Experts of a small language model: 10 layers, 608 GeGLU neurons an expert.
Below are experts of layer 7 (counted from 0) of a mixture-of-experts language model. Rows are named router (the router's row for the expert), gate (a neuron's input weights, with its number), up (a neuron's input weights, with its number), down (a neuron's output weights, with its number) and show model dimensions 64-127. Each number is 500 + 25 x the weight over its row's rms, rounded and kept within 0 to 999. Numbers have three digits each.
After each expert's rows: "gets" lists some tokens that make up at least twice as much of what it gets as of all text; "raises" lists some tokens whose logits its average output raises strongly, later layers aside. This comes from a sample of Wikipedia text that the model never trained on. Tokens count by the router's weight.

# expert 10
router:476487471510493507496513510519480455470496494498474492494496462512495500508464464509535513539510489556485476508488491483482506523508499534523467480474468470488553519535495475451447459499516471
gate0:520481517533511492524494549479478496538526438478510515468510520482508527509531473495495482474501519472460530547476509535512496472504498505521510474523525533500509519545439528506536493535493495
up0:486461460514463524497519450496515491489524491503485527487522499513513491497485566542499539512515485495495485528495522516460459469468536526512554525519496519473508527526498463474548521499526515
down0:514496460515497469494502498557529515525479485549509440499495516509503519538456553519485490489502502456534504505514488511520481539489514490475513521491496457478490505480499504474523471517497482
gate1:476523516489518466475492528498502493549473495482511514512519491514526484505467467478515508537504550534493480498502519524522463514533489500516503479524502477504467504537520539492488474447476517
up1:518475486498557505545514519490519494496472503504501499464532550484515556491544502531449494524495502526476509519526484523502474491533528479480491523525482499534500478486514471515515478514461481
down1:539513493501477494511452469506471476526467510502477433494542552539487529512525534539486499470489515487500516546510457480534452501462541498519476473499501449505533517479519513464522469495504486
gets: "\n", "\n\n", "ed", "d", "ing", "i"
raises: "-", "With", "There", "For", "Th", "At"

# expert 3
router:482535521472493528488509487523491454503492515444500510480543513501513463498510522471503494507479481538503518508496505502496455473550489458468520502531514477522483454514503474473501550519484481
gate0:533509491496527496517493502505507488473510571486510501519531512467523514506481512512559510551483508490522497494489486494515499526507470495492521509515474523474513554497483514478519495478484501
up0:465484522475526547457483500512478504493480457468499497509496473528492514480525508472530499526467553504488482492484535495460522507523495503494459461493501514497495491510475474516514525533491513
down0:480467493521485512493482537451570535483477514554550509490489494509527514463461488505504494488532444489457527476445467496465477505530525494520516502495482517504510461499514509474510520482565515
gate1:481473510489524524460513545542499512519527501520494478502469505457501520499526495464458493520476489468498567500508511459509504502476499490528493457527492531498515468493499474458519466499463482
up1:525462519464497506488528483484483483526538484485509506494484484543487520463531479533499550554510476494479519505512468448490483526513465489473514510498543550539499451475509465479483538505471502
down1:507460502460521485502546512532481518519489528557494460462450487473505469497500512489519490495538481483475496456497520466448492462496488481512509479493496503504441544503507542529464498533486482
gets: ".", " (", "=", ")", "\"", "}"
raises: " Although", " According", " Most", " As", " Both", " There"

# expert 5
router:531512500464492524470513486521462548477477469501475488482523467516507472501494509516492494524545476428493505473481509495514485528519502463478514510459481532502518496525462489511480472459480485
gate0:455503529456561459475459536493471490509539457505522453499490485496473498509573474492468487491476485456465438488505508494506523483466496501510510515534506485476480533516486521502470453532521503
up0:474475448548518533511468499448496526508523543521501479464496528474469491441487527507521481494483520511511466527479496535476518527480532509482506497524495516550521503486486480498477489504510461
down0:529492531516491504516561514495537512496554515515526505479454513501542499534522567510510531530528527493502458545456526510465541509476505507515489479479476513527496479496535504499491524480560510
gate1:539528455495531526514478482457517467500543488506474484473484494520464523519545534457486453503473507459544536497549549512538454498509523515491501520547548506516454520536511508544529500445498565
up1:496519484492487481449510505505547459500500510463520540502460479441490545518486532503540479540481488483476475494503479504475470466516507491505457493491511505500497503520453536550495524480512514
down1:494488493500464480551498489501497509506490490459467517552492500530519510468501485494481510528523455550508461527512539513527505474486505495474521490531520475511517455482530502480469487487505506
gets: " was", "\n\n", "=", "'", "%", " were"
raises: "s", " and", ",", " of", " ("

# expert 4
router:514517479500476483479502517462520489498541476511469481522517468434474470487480472525565521491528493518492444506509532485483494495513486496508488528521527492488494469510514507509518485507536511
gate0:491515492512514505528554497510468498472479458529493505526519513488512556467528446431481486508487489497515479516495481519493539515490483473481490491486509531486501498508456489485524515501488508
up0:535476504467531460475514495524511535472514493523516493497470501543490492524485516514539510516507531510473484518492530515530527494504461495492530511500487472508488466499525476523526520543497531
down0:520443487513506492507502521536475495508454527486517470512523509499488526529502489467483484486501464519499550507506489530477529485490441469538498467555527535488512485475488495521526495498489528
gate1:524524467499516516485476547484525550504487507454469552487502518449501479484543522469515471490503522544538481498493463494470461501494540496501456543455488492523495493456523489492507512506487514
up1:512511476479466478517520479467504494493498493512516476547526500539527509500493521473468532456498506491490522499484501499525546510460504487490500466465520513521503499508457504460511526501490470
down1:505485493490513482506494493478501508512514532439543438521505515496503534534510517521484536511479511490505494485496477492484512536492519519427454508463492493481534471479494522504467480546530454
gets: " to", " that", " on", " which", "'", " who"
raises: "ym", "yl", "ever", "as", "at", "ev"

# expert 11
router:550479519512448479487486483476538459572481544503490513514477526511518478526490542488485498523462504491495493483480517490459501513475511494487477499480489521474479548507479496517469480465499456
gate0:486506477467517494478486477461510509516496512493486514489473532489521507517518505471503459487470495455491479523511479514517472482474538491469514513515501494535503538472482471506490496565489454
up0:459459502454456524516510536501484483483521476495510490536450531496486508481513506522456542514510482507507470488520522474520491518513478494470525477486506504414498539532507534478520510485496490
down0:531489539503457506523483486449482538541475494484552468511519501492518509489494465498509501490481512494509534493514544538465529522503504498489484473495479475498486500498493522477503517519498486
gate1:526499503528522474519520543505510508504469531488522549471519510523457517493509499507502497469484475500494539519532526501528523508488530495478560469510482527523504464492463503495489489508539504
up1:502476464507463512503532484495520457473503449510476487481501445512503466463468478472478548502471495484494492457501505477472478460506508496500485532547493481481491484515506511504519562508471551
down1:486509520478495445465469497503527464464494487544464497464498482498488488542517519466486517529484526530531497468512518533515485508504488513466490532491552517475506470501499545512508456500499512
gets: " in", " for", " at", " of", " from", " with"
raises: " the", " what", " its"